Experts of a small language model: 20 layers.
Below are experts of layer 14 (counted from 0) of a mixture-of-experts language model. Rows are named router (the router's row for the expert), down (a neuron's output weights, with its number) and show model dimensions 0-255. Each number is 200 + 20 x the weight over its row's rms, rounded and kept within 0 to 999.
After each expert's rows: "comes before" lists some tokens at least twice as common just after its tokens as in all text. This comes from a sample of Wikipedia text that the model never trained on. Tokens count by the router's weight.

# expert 27
router,245,184,203,156,193,248,237,184,153,205,162,188,199,208,205,179,210,218,200,231,202,185,202,201,201,198,207,184,162,180,196,201,168,187,175,213,211,173,223,201,188,197,209,232,216,206,176,168,186,205,218,213,198,164,215,192,184,224,222,225,217,145,194,210,235,212,232,222,230,196,211,177,225,203,188,224,210,238,188,209,197,233,162,198,201,203,233,188,158,205,195,198,176,211,182,217,184,196,228,183,228,216,200,210,186,204,199,241,243,203,177,177,205,206,193,206,220,145,190,213,217,214,199,181,203,192,216,189,218,209,198,178,201,185,236,169,216,210,200,207,219,224,170,212,235,195,224,197,196,170,230,194,220,218,173,201,197,176,202,163,182,186,175,176,208,197,231,173,202,218,185,223,191,196,213,198,197,193,195,192,208,185,201,197,183,184,200,203,202,201,189,205,200,136,197,200,227,217,223,232,168,184,215,195,206,162,177,214,180,217,187,199,210,170,191,204,200,218,202,168,215,215,168,223,195,204,208,179,224,218,197,196,176,161,177,207,214,187,202,216,214,187,180,210,195,190,204,164,218,161,191,185,200,178,228,189
down0,192,232,236,201,203,202,202,202,194,185,223,203,208,170,201,205,167,234,243,217,210,216,197,196,161,169,186,169,193,206,222,167,155,213,201,192,190,225,237,202,214,172,218,168,207,222,204,186,175,219,196,199,161,204,207,204,195,212,213,183,211,220,211,166,213,197,207,195,184,222,218,192,211,181,228,212,221,241,213,188,240,196,191,178,202,142,205,220,185,221,191,214,193,233,198,175,206,182,181,218,197,197,208,171,210,170,197,178,189,177,194,207,187,185,183,200,173,194,171,204,187,191,221,200,183,193,203,150,184,212,200,230,169,215,193,179,208,207,234,234,207,219,194,224,233,191,206,211,195,240,222,201,202,229,235,224,216,193,173,201,199,189,203,205,247,208,180,205,237,193,217,194,217,205,207,180,189,226,233,199,225,209,200,206,197,177,241,159,216,164,216,213,216,213,211,167,176,149,171,181,225,220,209,201,197,207,175,212,227,172,176,225,200,178,196,194,219,206,213,194,201,216,201,179,209,206,249,180,187,220,203,185,215,195,161,172,186,201,196,187,190,197,209,218,185,166,173,186,231,230,203,210,202,189,205,203
comes before: "0", "9", "8", "5", "1", "6"

# expert 20
router,203,184,176,156,219,239,213,214,162,213,194,196,186,195,202,176,199,177,220,204,201,192,221,192,256,172,203,187,170,198,180,227,168,224,195,218,228,175,184,191,181,177,174,198,222,206,184,202,182,193,207,212,220,158,172,182,195,185,212,233,228,192,179,210,217,202,198,183,234,189,214,205,205,182,192,226,201,216,177,164,188,226,182,219,179,175,213,193,175,215,188,205,184,194,193,215,193,192,230,214,201,242,165,181,181,228,229,219,207,165,185,217,210,195,196,207,246,185,217,215,198,257,182,207,193,183,213,195,209,175,190,160,206,157,217,203,220,203,209,216,199,207,170,194,234,200,231,199,200,178,184,180,197,209,210,208,200,204,195,200,218,194,188,203,168,175,225,145,219,210,213,178,187,184,216,208,205,202,193,177,209,187,213,173,173,214,184,221,221,208,193,214,170,174,200,212,225,245,189,222,187,184,241,200,217,185,172,179,179,195,158,234,198,197,159,204,207,191,212,187,226,212,169,220,212,187,212,190,215,179,201,182,151,155,200,212,199,191,192,200,205,184,192,233,178,193,202,201,198,191,228,174,194,175,210,212
down0,189,215,240,216,185,215,211,207,197,222,186,196,181,175,176,187,202,187,200,201,190,210,203,195,208,225,183,202,214,186,213,189,182,211,180,209,202,191,212,165,183,169,205,232,175,190,166,177,169,214,208,220,199,184,178,211,175,205,192,216,188,177,227,189,208,215,185,203,204,208,184,192,218,220,202,222,191,176,167,232,208,200,202,192,256,198,212,219,170,195,216,189,240,239,235,191,230,212,202,186,184,216,213,168,193,223,222,225,196,180,178,154,185,211,248,208,191,178,173,180,209,183,197,195,214,175,175,204,188,180,210,220,194,243,201,174,174,200,215,197,155,183,191,221,166,189,194,183,222,205,208,197,194,205,212,221,216,209,204,210,188,157,200,179,211,209,188,236,198,227,219,201,184,228,204,180,166,260,167,206,203,207,247,205,216,195,182,197,196,213,178,197,179,202,196,192,181,241,213,165,236,173,196,228,195,183,166,221,228,205,194,193,224,153,207,165,199,194,215,211,201,200,194,150,181,163,194,218,203,197,191,213,201,190,222,188,201,239,209,181,220,198,203,176,191,211,217,217,170,196,216,224,189,148,214,208
comes before: "s", " and", " of", "ly", "ing", "\""

# expert 19
router,197,203,185,134,168,219,227,220,182,201,183,215,193,184,197,170,208,170,224,199,201,173,225,208,228,196,222,210,195,217,208,239,175,221,196,197,226,190,212,231,185,200,172,213,216,213,195,193,197,196,221,208,208,198,178,187,179,178,214,212,209,225,189,224,200,206,196,184,209,195,246,179,199,182,200,194,188,226,176,187,195,198,172,215,203,207,228,201,177,240,192,220,191,215,179,219,174,215,200,214,186,197,173,161,194,204,193,224,211,191,196,184,191,203,181,227,217,172,209,205,197,225,181,181,204,177,206,183,199,202,179,171,220,187,225,163,191,219,197,180,246,202,157,196,212,162,215,208,179,194,252,179,176,234,175,204,171,207,192,222,226,184,182,195,199,197,229,207,189,223,196,177,183,186,177,209,191,210,212,189,186,186,201,187,188,192,217,166,194,198,200,242,193,165,213,206,212,236,207,236,168,178,219,217,209,164,199,192,162,220,213,208,227,196,214,226,160,182,222,191,216,248,208,216,204,210,199,196,218,174,174,171,188,158,185,243,207,183,169,187,234,216,192,215,168,181,208,204,220,186,233,185,173,182,181,217
down0,192,195,207,169,206,181,217,192,181,175,176,220,225,213,207,199,192,197,213,199,204,206,186,224,197,213,144,198,236,205,272,185,239,198,220,197,175,172,205,181,201,230,207,224,227,200,179,207,179,186,201,209,165,203,204,199,186,200,224,127,238,229,210,181,181,178,202,242,219,210,196,236,238,224,208,165,204,177,220,228,198,210,196,153,209,187,207,223,195,198,208,212,206,195,184,210,218,203,198,234,188,198,184,195,185,186,184,234,220,219,223,204,168,211,191,198,179,217,193,188,197,209,180,160,199,203,195,167,201,207,174,194,200,227,185,203,186,199,200,230,209,228,167,181,214,237,200,162,233,199,188,199,175,221,199,188,174,187,196,221,171,192,215,188,180,227,170,237,188,196,239,227,200,205,216,215,169,213,206,190,200,214,213,186,185,202,167,146,206,193,214,190,202,213,204,193,193,181,199,200,223,227,190,188,170,188,190,163,197,198,213,183,211,196,187,185,174,204,191,168,169,222,190,192,195,190,183,190,202,206,191,180,191,191,201,208,238,226,212,196,194,230,205,205,235,211,202,235,170,236,194,225,221,215,200,219
comes before: "1", "2", "born", "3", "6", "4"

# expert 17
router,213,192,196,140,203,250,208,196,172,195,182,191,156,201,216,219,178,186,218,200,202,176,203,197,202,203,196,197,195,196,199,189,181,198,183,210,223,174,201,193,216,178,207,237,209,224,190,205,205,213,211,192,211,194,193,165,189,188,220,186,214,219,184,192,200,202,238,219,184,194,208,187,208,170,180,202,220,206,193,194,169,192,213,225,149,233,179,168,175,214,196,196,174,187,176,205,196,201,205,214,222,185,178,169,169,231,203,202,224,162,195,203,211,173,152,209,233,180,207,192,221,216,200,195,203,185,198,210,202,209,205,176,185,180,226,204,217,229,191,158,198,203,169,212,245,180,219,204,194,174,217,178,233,234,169,186,217,201,192,209,212,229,203,187,200,196,216,178,219,202,149,206,214,191,168,188,198,198,215,181,205,215,186,198,207,212,193,217,214,227,243,227,176,128,221,187,181,272,208,229,161,221,223,218,224,177,195,208,201,181,183,184,182,178,172,200,198,185,202,180,200,197,186,202,192,186,213,170,210,192,179,188,186,169,187,227,207,186,208,196,226,193,191,230,174,217,206,206,187,185,228,180,191,171,201,173
down0,157,203,175,188,195,206,200,188,214,228,204,187,240,192,225,214,176,197,180,212,204,191,209,221,203,176,204,239,228,236,184,205,206,202,170,179,194,193,212,193,210,230,142,199,237,210,196,197,227,175,206,188,204,180,171,216,182,216,182,215,187,214,206,208,229,188,208,205,185,186,210,215,196,232,219,146,210,192,176,203,197,175,222,193,220,184,195,244,197,215,212,152,153,190,195,181,193,193,198,168,204,177,169,248,161,191,175,198,150,224,192,210,216,211,184,192,171,195,189,223,218,209,192,152,192,229,201,216,165,192,225,199,197,230,164,223,187,185,186,187,168,198,217,186,185,197,208,175,211,204,194,202,205,201,198,227,212,239,206,221,197,221,194,210,207,216,202,208,213,207,194,209,182,234,198,202,212,194,203,242,203,203,226,192,197,188,184,243,220,207,184,161,227,225,231,210,215,206,217,235,200,186,182,220,193,239,188,214,246,205,213,246,216,222,189,201,211,213,209,208,213,190,229,200,193,198,217,198,196,163,183,204,217,207,190,186,198,243,182,215,204,199,194,213,208,199,221,205,217,168,230,207,233,198,206,166
comes before: "7", "5", "8", "0", "6", "4"

# expert 9
router,203,221,156,132,215,214,200,210,164,230,208,150,215,199,182,188,176,214,217,206,212,228,184,236,215,205,211,203,185,206,209,217,159,231,220,214,254,191,221,204,195,191,190,207,227,227,191,196,223,167,200,220,206,206,208,169,172,192,194,217,209,190,171,211,218,214,224,183,208,169,226,185,210,210,175,196,207,209,196,187,200,189,199,223,176,196,206,182,183,224,207,211,165,218,177,209,199,212,231,190,204,193,182,178,184,210,190,206,222,191,182,183,215,179,211,189,217,190,194,194,189,224,215,192,229,185,213,162,207,183,179,185,185,195,198,157,212,212,228,193,224,210,180,201,223,186,224,219,177,184,241,181,243,216,183,191,222,197,190,202,200,198,201,179,189,185,199,171,237,211,180,184,227,182,161,194,170,176,193,189,192,194,212,173,180,190,194,196,196,218,197,234,193,169,229,204,206,242,189,264,162,216,204,208,209,165,182,178,200,205,175,206,194,168,181,173,211,205,179,183,236,209,175,199,195,199,195,174,236,198,200,201,173,156,176,242,188,169,193,201,206,218,224,209,208,191,212,219,208,204,195,183,183,170,203,199
down0,217,181,164,178,209,214,202,214,191,178,187,162,191,159,202,209,192,161,216,184,218,179,169,180,225,194,193,210,203,192,175,213,238,179,182,205,168,198,205,190,205,206,209,205,193,192,215,234,197,183,183,181,174,202,208,231,200,207,182,198,225,187,203,203,211,221,192,207,216,215,210,200,221,194,230,191,187,243,175,214,202,194,200,197,252,202,175,232,224,204,210,167,242,189,219,221,206,202,215,190,184,217,220,210,219,186,172,207,218,221,229,194,196,220,224,197,214,193,207,195,225,220,235,208,211,203,218,167,213,179,185,216,191,224,203,205,177,194,219,219,204,205,216,209,178,237,223,190,199,225,218,221,202,198,216,186,176,234,168,203,181,220,221,225,194,176,195,205,220,183,189,203,188,238,185,236,199,198,210,190,162,200,199,193,198,170,222,155,186,180,199,215,226,211,188,206,156,181,220,181,186,162,180,192,166,194,230,228,192,230,208,166,182,205,192,218,181,203,157,226,204,209,237,219,207,195,205,186,185,208,186,184,265,258,196,162,205,210,175,198,172,183,216,192,209,164,177,226,238,198,191,204,186,195,199,215
comes before: "\n", "-", "|", " The", " In", " He"

# expert 22
router,219,196,143,136,198,239,203,175,171,253,217,176,187,193,192,171,204,188,201,201,194,206,225,194,225,189,226,199,212,224,194,210,150,217,190,194,253,166,234,191,194,173,167,223,236,231,166,200,198,214,190,195,192,180,204,186,207,195,231,223,212,181,188,224,220,210,224,201,211,164,220,212,202,174,197,176,189,201,212,185,221,189,171,194,194,193,203,166,187,213,191,217,164,198,183,204,181,176,207,194,197,191,179,207,193,215,205,227,212,192,183,231,211,200,214,227,212,187,197,203,190,213,201,193,205,181,201,202,226,183,205,172,182,193,213,170,219,204,214,209,225,183,200,203,220,222,226,200,194,177,218,165,199,209,203,207,196,194,190,170,241,186,186,174,184,155,213,180,223,241,169,216,199,192,213,226,177,191,194,186,208,186,221,201,198,181,168,222,207,207,214,222,192,171,204,183,197,227,198,237,185,220,234,220,183,172,192,211,152,215,190,218,201,161,191,221,187,183,199,195,204,206,141,181,210,200,199,186,195,212,194,193,177,161,185,210,193,204,200,177,216,175,173,228,175,227,197,166,207,194,177,201,184,173,193,186
down0,192,214,163,207,200,229,167,173,199,219,245,194,205,198,192,223,203,204,241,216,206,196,173,193,197,153,227,201,188,191,219,220,210,197,229,223,196,192,178,239,213,170,220,182,230,185,205,223,180,189,188,236,216,217,197,187,177,207,210,169,210,172,158,202,191,199,187,230,205,226,221,224,218,230,207,204,215,210,217,206,201,198,224,214,226,221,208,195,197,199,191,188,212,200,212,187,228,148,182,218,218,192,167,203,221,216,165,221,213,195,214,223,176,230,189,197,196,203,204,209,179,216,182,167,232,189,196,235,194,225,195,233,234,191,211,188,192,191,228,223,206,210,210,206,199,206,191,177,180,185,196,245,179,146,209,216,207,167,219,180,174,190,210,195,155,216,228,202,210,178,194,242,215,196,165,207,212,178,185,240,218,190,219,181,181,191,255,213,208,222,183,221,236,246,201,182,208,238,211,230,187,226,218,198,201,186,230,181,226,193,195,216,189,199,209,198,190,189,173,193,200,207,211,184,224,176,198,201,193,201,230,209,200,207,195,172,231,211,192,191,200,212,228,176,222,172,158,222,201,203,205,198,190,205,215,210
comes before: ".", ",", " of", " in", "s", " and"

# expert 18
router,224,203,189,127,193,241,217,197,175,242,192,202,177,212,184,173,200,184,219,203,224,175,221,216,220,191,188,193,188,161,214,199,168,201,206,212,258,169,209,200,223,179,209,216,238,194,180,182,211,225,197,236,191,149,203,191,187,165,214,205,168,177,175,190,223,215,208,184,216,167,227,182,202,193,199,219,204,219,202,201,181,203,200,225,176,171,207,185,191,185,192,208,165,214,186,198,186,170,224,226,197,223,200,201,190,191,224,217,222,190,185,234,209,185,177,180,204,182,210,203,186,234,215,184,180,222,201,174,195,201,189,174,193,161,185,169,218,250,198,182,228,186,188,222,241,178,203,197,193,178,230,168,217,216,201,183,219,199,154,206,194,221,190,204,204,184,206,167,215,223,183,205,231,190,181,188,210,191,219,195,194,197,197,191,201,206,208,207,241,237,190,219,204,165,206,176,185,240,213,227,197,212,189,194,225,162,168,184,172,213,195,200,197,182,194,204,188,187,222,165,199,190,165,185,203,193,195,175,214,210,197,202,172,191,174,213,197,176,202,208,223,238,200,213,173,183,219,191,179,200,193,172,199,187,209,179
down0,185,206,181,191,184,194,178,189,193,189,197,174,187,189,200,194,185,183,202,220,217,196,203,200,179,213,164,210,181,199,193,210,221,178,211,195,177,212,170,192,213,184,185,170,225,204,207,193,189,173,205,183,192,207,232,173,178,227,168,194,227,199,242,193,196,227,217,217,222,198,190,239,204,174,205,191,153,233,184,183,228,219,176,218,226,203,155,206,195,203,194,182,174,241,192,213,197,208,188,222,210,181,190,174,185,185,167,193,194,179,225,194,196,206,184,219,215,184,183,255,210,194,177,213,202,200,190,204,207,162,195,194,176,217,213,248,196,178,205,168,238,204,174,193,211,252,212,166,224,219,231,214,217,182,202,195,199,200,211,175,210,205,177,198,216,197,176,188,233,184,180,221,198,186,168,205,196,201,192,219,163,208,216,219,200,186,245,197,193,153,217,186,198,160,187,211,232,191,198,220,199,202,182,205,201,212,207,222,207,203,191,210,173,180,181,239,197,218,180,218,188,238,199,204,187,194,187,217,185,217,159,137,246,170,185,201,206,222,186,225,204,195,197,205,191,196,155,209,236,187,187,220,194,181,163,219
comes before: " ", " —", " –", " +", " −", " Total"

# expert 35
router,203,192,170,130,186,231,258,203,193,241,161,185,198,200,176,187,208,206,235,203,230,202,211,224,222,208,182,175,192,212,189,222,193,224,169,218,239,184,216,219,214,221,193,214,208,223,182,197,217,215,206,223,218,181,203,177,184,198,204,217,192,196,213,223,215,200,205,186,218,209,200,199,241,193,177,218,232,243,183,173,199,223,192,244,190,187,200,178,168,219,171,221,181,236,176,224,188,177,217,171,225,220,203,188,173,200,201,219,211,186,217,226,203,202,175,201,210,145,193,210,187,196,220,215,205,169,214,182,204,179,205,178,202,181,197,170,226,213,187,185,228,212,203,218,194,172,212,207,210,193,243,178,194,218,203,192,215,193,197,208,222,210,212,205,216,159,220,171,211,229,170,202,197,185,174,184,187,165,183,197,214,190,209,181,197,204,203,203,183,199,198,239,194,179,239,206,267,213,179,227,167,205,229,192,206,169,189,184,181,203,195,207,218,171,192,197,210,191,219,158,215,227,183,198,211,199,207,180,219,214,203,177,175,189,183,208,198,162,211,198,163,192,186,193,176,207,218,194,216,207,197,215,189,196,214,175
down0,184,225,196,218,194,139,242,222,196,182,180,210,186,224,140,209,170,207,249,220,220,199,178,200,163,164,181,212,201,206,154,191,171,200,211,225,208,225,162,158,192,229,215,211,182,201,207,200,213,216,234,185,211,225,202,202,219,203,171,184,220,195,199,247,155,203,205,208,201,222,178,179,212,232,229,192,197,205,221,213,178,186,194,208,205,178,195,223,178,209,204,239,217,216,188,208,211,204,213,184,237,218,207,191,210,201,206,217,210,216,233,183,175,212,176,212,233,207,158,175,225,184,214,205,213,224,211,191,196,176,171,207,232,202,208,247,212,190,181,210,187,200,184,204,148,183,208,195,204,226,216,220,176,209,223,200,229,186,184,208,185,201,161,207,183,192,177,187,233,187,205,196,194,216,185,188,200,222,222,193,185,197,195,203,224,172,195,222,238,193,199,200,168,225,188,215,199,142,188,212,203,210,233,188,186,208,211,195,223,181,196,194,222,203,229,213,230,193,184,197,200,179,191,178,168,186,184,198,175,219,208,230,167,199,212,202,199,202,181,229,186,196,180,183,177,192,203,204,199,222,187,197,192,198,211,172
comes before: "\n", " ", " The", " It", " In", " He"

# expert 37
router,228,209,173,128,197,227,212,208,153,209,192,245,167,201,211,170,197,189,213,220,214,179,181,213,211,174,211,180,179,198,195,208,184,197,200,192,235,198,236,192,198,173,188,156,207,202,221,205,208,180,201,218,205,184,194,202,185,210,228,207,191,196,194,216,216,192,214,176,217,196,187,212,216,182,188,198,188,229,196,186,210,203,188,212,207,205,191,167,187,208,185,203,178,200,158,208,155,192,228,206,210,219,187,176,229,212,207,219,206,181,171,209,227,199,178,202,213,181,216,224,207,225,195,201,210,179,235,187,228,188,174,171,204,169,207,166,224,209,164,203,214,200,173,181,216,193,235,207,185,188,243,198,238,213,188,212,206,214,208,209,218,203,157,180,184,184,229,247,187,202,180,202,203,191,207,184,169,183,198,184,238,205,223,197,210,204,192,177,205,209,206,227,190,180,212,201,244,238,211,216,182,211,221,217,216,166,204,203,179,207,148,192,214,203,161,202,176,200,217,197,189,205,195,169,241,179,213,193,220,219,231,171,214,186,166,215,164,186,209,201,224,211,168,214,197,199,200,199,229,162,209,152,184,202,190,192
down0,195,217,199,183,190,238,181,189,182,151,230,250,188,224,208,195,177,203,168,181,224,181,205,171,203,227,215,210,174,185,214,200,218,148,214,201,197,188,208,187,191,230,188,182,192,239,180,195,193,220,187,191,203,210,215,235,215,223,199,174,187,181,245,193,207,235,197,202,199,206,226,188,184,194,196,215,189,205,179,191,230,204,208,184,223,201,186,205,204,199,173,202,202,160,216,247,216,208,210,230,159,201,214,231,193,196,197,171,212,174,204,220,166,199,199,179,180,207,195,190,198,197,202,209,194,176,191,177,227,225,203,210,191,205,220,219,195,224,210,206,168,210,172,186,213,222,225,228,206,174,250,199,199,158,214,184,237,169,183,206,188,189,209,214,217,211,177,276,201,188,189,201,210,206,231,220,182,199,211,183,188,187,218,181,215,213,186,144,218,205,200,207,200,200,205,183,203,226,237,176,193,177,227,210,190,216,222,188,220,223,222,201,235,155,194,191,181,184,230,204,169,184,184,211,205,212,185,211,196,187,209,176,195,176,176,211,185,173,190,215,180,184,210,174,209,176,201,228,182,210,181,173,180,189,218,173
comes before: "1", "2", " |", "3", "4", "5"

# expert 36
router,199,166,184,174,218,224,200,186,214,230,179,187,178,201,209,163,197,180,227,207,192,193,212,206,192,203,202,202,151,192,183,247,150,229,172,241,268,201,208,202,171,189,206,240,216,232,181,208,196,191,211,205,175,152,178,187,188,188,231,205,203,203,167,205,216,213,215,206,243,181,222,217,211,172,161,191,219,209,188,214,213,219,169,220,213,209,201,207,173,197,162,193,156,214,166,205,183,219,220,202,209,207,166,184,193,198,217,221,218,176,185,197,206,176,198,195,208,203,203,210,190,237,209,188,211,210,201,168,217,236,190,184,209,203,216,185,206,218,196,185,201,221,167,203,223,197,195,215,212,142,211,195,205,209,191,197,224,191,184,219,212,221,217,192,191,168,234,159,244,240,189,182,209,205,174,196,187,206,219,194,197,192,237,200,233,210,193,228,196,197,210,228,208,147,176,206,201,203,207,229,184,212,190,179,212,180,186,220,171,171,178,201,240,204,180,218,191,203,205,188,203,214,194,187,215,223,178,211,221,196,205,195,185,199,194,206,201,179,167,211,204,197,211,219,167,194,187,186,182,175,216,190,176,195,190,210
down0,180,195,214,207,194,228,199,169,191,204,179,145,223,166,225,174,170,192,183,221,199,208,211,191,198,211,214,175,237,151,226,186,201,215,208,207,184,197,197,155,214,219,209,198,184,179,191,207,197,204,215,203,218,217,214,217,211,184,212,175,192,209,199,209,226,163,212,181,204,216,202,177,210,179,180,192,193,183,213,214,238,225,207,192,210,205,181,181,222,232,218,185,228,178,204,172,199,158,177,201,204,186,179,213,213,201,230,213,212,186,208,190,213,181,251,169,210,194,191,173,182,188,159,188,216,202,187,210,210,216,176,184,189,214,191,189,228,217,217,211,182,204,200,185,212,210,187,201,231,208,206,198,145,224,220,191,152,200,168,208,204,175,153,163,211,199,213,241,182,182,230,200,230,193,186,200,217,175,200,201,200,188,204,179,222,231,191,215,174,218,218,200,238,181,220,208,186,218,245,191,168,209,189,186,233,179,207,211,197,222,191,187,194,197,156,213,172,195,192,190,236,231,188,166,194,202,223,198,178,191,230,180,170,198,179,178,206,237,197,183,186,151,195,221,192,220,198,197,223,183,169,216,183,180,215,211
comes before: "ed", "ing", " of", "s", "y", "er"

# expert 11
router,181,192,146,162,203,240,210,212,191,233,187,203,180,190,195,173,200,173,201,219,218,176,191,221,229,195,184,205,189,204,215,236,177,191,175,161,213,182,198,215,172,177,197,210,218,210,186,188,217,204,214,238,195,177,191,218,167,187,212,208,183,228,208,215,203,199,212,184,225,199,185,199,219,194,180,205,171,213,206,213,188,181,182,208,172,202,184,191,182,207,195,195,179,264,193,193,178,172,200,213,195,194,201,170,170,201,228,210,209,192,207,205,213,183,176,180,225,173,217,224,165,205,204,210,177,205,221,154,208,201,166,190,204,182,213,169,200,217,208,178,222,179,179,212,222,169,207,203,171,201,225,158,189,247,187,185,209,177,190,188,229,188,208,192,207,203,232,169,197,207,189,201,215,198,188,182,190,157,207,184,198,210,232,182,201,167,213,224,193,207,200,238,213,165,225,210,245,202,208,214,181,165,170,197,208,159,217,207,174,207,175,188,226,213,189,162,199,228,234,178,228,210,175,220,257,197,214,181,245,196,203,180,193,179,186,206,215,204,210,181,232,220,194,209,193,189,210,181,215,181,185,211,201,179,181,194
down0,198,204,213,195,223,195,164,188,231,213,206,205,206,190,227,206,159,208,169,213,191,166,230,167,177,196,186,198,180,159,200,197,203,195,217,217,179,205,226,177,201,215,214,181,214,198,216,197,182,208,217,183,221,229,219,207,187,198,229,225,217,204,166,197,155,201,193,220,194,210,224,176,195,172,250,206,218,185,209,166,231,209,190,202,224,192,218,197,218,171,218,185,212,181,210,228,175,196,200,196,248,211,208,174,207,199,187,218,214,205,224,203,190,191,200,225,208,231,230,193,210,219,161,193,237,213,225,200,216,203,214,232,180,180,225,218,173,207,199,190,192,218,203,181,210,206,201,177,192,204,194,196,179,189,207,204,189,205,213,208,210,231,234,217,208,167,158,210,216,195,150,194,194,183,196,239,225,228,183,206,200,183,210,228,146,211,194,214,214,190,216,199,188,209,209,184,159,231,224,217,226,189,224,215,204,217,195,254,182,177,189,233,187,184,163,224,200,208,192,190,175,226,188,157,165,194,220,216,228,216,184,210,184,188,191,232,186,209,180,235,184,189,174,170,236,219,189,219,204,189,201,205,168,176,182,220
comes before: " ", " the", " a", "–", " first", " season"

# expert 5
router,206,192,168,171,211,245,219,192,163,217,169,198,203,179,190,186,194,175,224,203,218,195,217,211,250,218,227,191,190,191,210,219,177,197,191,213,206,160,190,214,201,207,210,196,212,219,185,189,193,211,206,212,198,177,214,219,182,198,210,211,216,171,215,196,239,200,223,198,201,217,213,200,196,208,196,185,207,234,180,179,203,179,179,198,187,201,193,166,182,226,195,222,173,230,190,221,197,204,229,177,193,185,189,187,152,215,206,221,197,169,227,206,270,192,209,172,244,190,218,192,220,174,216,199,186,205,199,191,210,189,172,172,192,213,219,175,225,222,187,201,216,183,154,202,225,171,203,196,192,186,264,170,195,217,173,207,198,184,181,187,191,180,176,216,188,204,226,189,204,221,185,216,210,212,205,204,196,182,210,213,186,189,248,202,201,216,200,224,183,187,186,226,199,126,207,198,197,211,194,229,195,200,214,166,234,186,192,198,188,210,174,218,239,199,155,193,203,184,212,185,229,225,165,202,196,212,173,219,233,183,207,170,171,173,197,208,171,194,194,218,221,227,203,243,194,223,216,186,224,214,192,203,196,201,181,214
down0,229,166,161,191,187,170,197,233,215,201,192,211,208,194,197,196,230,188,208,203,238,199,184,210,182,171,234,200,194,183,205,182,212,204,188,200,207,205,207,204,225,219,211,225,206,176,203,177,172,192,185,164,174,203,198,201,245,199,179,173,224,202,196,201,187,151,198,209,228,185,209,210,219,175,157,189,191,213,204,193,197,167,227,201,205,188,215,212,221,197,259,212,215,211,191,206,217,213,194,187,192,186,213,205,234,217,212,192,205,214,193,181,137,194,200,189,215,183,233,211,193,199,171,227,185,197,200,150,195,170,233,170,183,213,189,185,193,227,199,160,195,208,164,207,207,193,214,210,204,177,198,186,218,197,221,229,243,218,195,213,206,172,190,190,228,215,181,181,184,185,179,205,209,203,186,237,174,210,206,220,192,211,166,198,221,205,189,163,199,184,180,217,204,176,188,200,206,224,216,228,196,192,247,209,163,206,231,178,244,196,189,165,210,172,203,196,200,198,223,174,236,186,197,141,204,177,199,204,189,187,201,216,164,198,183,201,190,205,188,179,189,147,212,204,216,202,209,188,203,198,167,188,248,219,208,196
comes before: " |", "0", "–", "9", "5", "1"

# expert 0
router,210,179,155,137,220,246,222,201,197,242,188,178,180,198,201,176,195,184,201,224,193,199,204,198,211,223,204,181,198,180,206,190,200,217,178,189,238,175,202,236,191,173,207,205,228,216,208,174,208,182,205,194,211,206,195,185,197,179,236,211,215,199,192,214,212,211,220,176,219,210,222,207,205,203,165,201,206,207,188,190,197,196,181,221,184,211,216,207,141,219,193,203,186,201,187,220,191,190,203,208,209,195,207,188,188,179,233,240,213,208,189,172,215,195,180,203,211,172,181,212,212,197,236,203,237,197,185,191,213,194,189,180,193,191,238,183,204,212,175,180,227,176,190,240,248,172,218,209,181,166,226,165,185,238,212,159,192,202,167,168,199,197,215,186,175,194,232,181,224,234,183,201,189,192,192,194,190,186,228,175,243,194,207,187,188,208,192,224,183,220,227,238,211,173,198,184,227,225,203,251,192,195,220,209,201,181,191,195,214,177,206,228,224,194,149,201,169,209,205,188,219,203,207,216,190,182,247,198,190,195,178,231,197,197,183,215,215,217,190,196,226,188,183,226,184,189,179,186,211,194,231,151,188,190,213,206
down0,213,169,174,195,189,175,230,221,194,183,227,230,192,203,197,193,197,172,186,189,209,218,229,197,220,211,193,178,206,221,204,221,196,196,193,181,193,197,216,193,202,224,225,174,226,181,209,219,199,209,229,227,180,202,222,219,195,219,199,218,189,178,194,226,231,215,220,194,199,241,208,192,184,208,228,227,183,223,189,200,181,258,188,227,197,179,166,236,219,211,221,182,212,175,215,229,168,225,265,177,171,214,161,209,215,189,173,198,168,214,193,193,171,194,190,195,175,225,214,158,221,223,220,176,176,207,195,215,173,202,195,187,231,196,200,220,209,194,216,194,163,228,214,216,207,196,187,207,194,236,208,194,213,190,171,179,226,225,227,234,176,200,180,222,197,193,208,212,229,193,199,176,205,228,218,190,206,192,210,207,204,191,182,185,189,207,214,201,161,191,184,187,165,190,218,174,222,192,197,185,212,172,187,180,181,215,173,205,209,240,178,212,203,207,234,158,161,233,242,185,196,180,179,171,214,207,207,205,184,187,152,188,192,223,204,197,180,211,199,171,193,239,178,217,207,196,204,174,189,168,210,208,200,203,233,199
comes before: " the", ",", " he", " and", " which", " it"